Below are experts of layer 4 (counted from 0) of a mixture-of-experts language model. Rows are named router (the router's row for the expert), gate (a neuron's input weights, with its number), up (a neuron's input weights, with its number), down (a neuron's output weights, with its number) and show model dimensions 96-191. Each number is 128 + 24 x the weight over its row's rms, rounded and kept within 0 to 255. Numbers have three digits each.
After each expert's rows: a language model's description of what the expert responds to; "comes after" lists some tokens at least twice as common just before its tokens as in all text. This comes from a sample of Wikipedia text that the model never trained on. Tokens count by the router's weight.

# expert 54
router:152131102118165137138133142095125106150097133171127101143143101137159128160145135173162125156087107123155101154130132147165120125122128104168162110149116136115125106141139154130121138093179078112090116106108127158125119099203128133122148096136110123150134133129140133111118179154145148107
gate0:146113132143131161130106116150107169083134130078118164181157106125156178125101162151128112121118139119117136140141146168121102121110145154088106134152112062153219132130129146124113114118142113129170142136171149169098083171123137129137136112146110104128127107151130140135130119109147108137
up0:143133122154108161165162147156103102101133155101132111161148069091158175122104140145125144142111109124099084096145134095097143126105131148083154132116096131141119154129120156130136128155096125236162114123143123147131147123135140128158120095116120111130133135111112184147142140145131130147
down0:128154094166130136172171135131133143100120137110110139129135088119119161144138154115155122134119106098134144088118130070138159147126140120098107110126077120131087151151130140148103111117151161190138135113159124156070132149101132119146109120171146131131129133139125118085118102101135138125
What it handles: Surname and name openings. Opening syllables of surnames and proper names in tables and rosters, as in Mc, Col, Rod, Hol, plus Coliseum venues.
comes after: " |", ",", " John", ".", ":", "|"

# expert 37
router:125122132097130115131153087141144125093125142164101138114121155129128105127119116132136117153126128123151158134148139117129139118136135129160115086135114145094169139123180099124125102082095155092119097124109107129085096097136097135108157115125134112111110130156175139144137089103099120115
gate4:124140124137184120106127134139092115217097151154112155154107104104115103109105091122155115140159143109139114130129161124114078120150116165137141142152123078119111107137077129121133087122111114143136147106164111182122082116106085112132135124148139117154163094106136116144098135141136141082
up4:093131078130105130171075154070152169156183108160130135125120124102106151154129133148118162125140131169149131140122153107122095167142131133157126126127103130130088100147138123102101169154115091119098144129200106131126184127131130086145124080148073099131119108150141133122102198146151132120
down4:128145127149112105173130115143144138149108126136107089123120140147138064123124126112094163140125113140126142114160097171140159133136132144103117127127133135151131090126131155119164134124164079124103154116133154085145156117151107100150116118115106132092070126104122162131130079135145135161
What it handles: Letters inside proper names. Single letters and short fragments inside Spanish and other foreign place or person names, such as Sac-ram-ento, Car-ac-as, Pis-id-ia.
comes after: " L", "L", " V", " C", " Car", "V"

# expert 33
router:138154100147117141160137137070138171155102150152134126106109111146083115156134089150132143131118163146108143092125113118176141123139142094182112121131170184149103140163165151120127155178112097144115077118147133158161093143145144107156141142159115136137141120078123098128127102131152145126
gate3:150154141146123143145143115140153128149119097098103178086121143119142103181146114111137136160099158147108123141069110132122158110124158147139160110135137138137109163075149137103118126115146144171125141142143092104156140117113146151129112124102135094123137115214105154099134113142125130116
up3:149154144150191128127088120151145112163120118114140125088117164093117079147159149139163144154122139145107139096111126152108164152135149136134156121122130152179142137112129159125141100124133084153089128207103117116137131075100076124114122113132126113129144140184117091110094111148117101164
down3:127155112098151115116122137136121141146125116088123143182108119117132078104142136165104125149161141146110138094143138084114164164125144156098107096115173160123109137097124137143134111142095133119116173125119113116093141109170123102119069145133149127130170135153151104106103126116153100173
What it handles: Closing parens, table pipes. Closing parentheses after birth and death dates in biography openings, semicolons, and pipe separators in sports and election tables.
comes after: ")", "6", " Candidate", "4", "5", "3"

# expert 10
router:139166124136128140139139118083135116114104161138111143111133125111080132095101144161140135179133149110148117144121148127178127142129097175157164116120088153132100079132127128105132122112159153139150083142128156160110136105090133138107134167144132103111114149106191131094094143089130098167
gate0:116128130130120137135127099123144155173123122117157146115169117140129128138129110117110153166121102110094123141167136116113136135174128126152132163103108148143085094082186106147132126132113157133080154111136151113153108178160118141131120162143137130134151126149096089128145136149162170119
up0:136100092140147153134108109100101084183146164121102088166168139121131131110115102126151146115119161125065130092126134139160147125093080139109137111147135089112179141152081142151135127126110132255119098143127138144134114119112126114103155147125128109104084157136155112117108134123145122094
down0:093151108135136102183116088126130133125156097135101102150125129124135100101145149135102136136105148132174113132134156154141116150121106117119152128116136107096155129118118140079128082144173118189091135153118158097190129158130074112086085105115109116118132124145113135133102107162114125146
What it handles: Foreign name starts. Opening pieces of proper names in sports rosters and Eastern European or other foreign contexts, such as Stud(ențesc), Inter(city), New, United.
comes after: " |", ":", ",", " the", " of", " in"

# expert 58
router:120111123136090128151095144139155188093086157101131107139088165144198095102115168116110145167123136113149132126124149107080136146133143076118118095139187154101109122119137132121103170174149120090117126145114122111120116116150115118148112124145122179123113112121084098167113120136111168153
gate2:147145170126123114112130111123117124106171089131138102112138172122131109147106134140089144127099110158113138141101152150116150139098105158100116116147129094151107174148123119143175144107111090118144140112119167123157108132128123157098174124101131150151124110098143125078071137154088128146
up2:129111178083103141164099102153122153109129131096148093103110109152164107135122140098129159126102116118163148121121138132131142148102109138121119083112134132170105142138122148130135114139125098089103211120147155118135083107159099098101141082121113154161108081142117102127085155137131128155
down2:123136095159121122084131156119161130137164141134126115104101117129103154146141120117121178130129133136099145158130172146119168114151131094100130127158131143131147080130095135113150159072127149150129157189126137142155111172175118110150112087166138123150100091159152172107153120129109161131
What it handles: Coordinating conjunctions. The conjunctions and, or, &, but, then joining nouns or clauses, as in Life and career, Clean & Jerk.
comes after: ",", "s", " well", ")", "\"", "ing"

# expert 45
router:164134157124166095086153139133143130117140145104138131152152127106128126149150159131161108113121143118118129154080126159098141183115139118111140155138141127145124150127160115095105138130150106138121122119139133109126121132244120124132127094107147143154122096118125096105125172151128160144
gate3:136155147137131125138164136149150144125110114090157120118112135118137140139149148181139126143126131122117129138124124139133140085129108140164103101086176102126143139100139108108129165117120120136141123122131092116097144117095125150156118125127125138151123164090131085133119140155150115087
up3:106098124183147137146067139111149136115108123130109127139142110158128133136130112078090152053092103149086141125121152119140156162115156125112155124186100170118131119176145126157133095151095161137106132250141146147104130143151096121125143131126130124119144098135121144101128100109119126168
down3:088146158120115145105163153120172104137079138117183105171123107089122138164115143119131108141130121113127137121090121162142138124139113119099163110162154090157155098106127098121096168109109133152110124173145109116111113091132120171127143180121156115180119102087166124164100123175084112125
What it handles: Year digits. Digits inside four-digit years, mainly the second and third digit after 1 or 19 or 20, as in 1787, 1992, 2013.
comes after: "1", "9", "0", "8", "2", "#"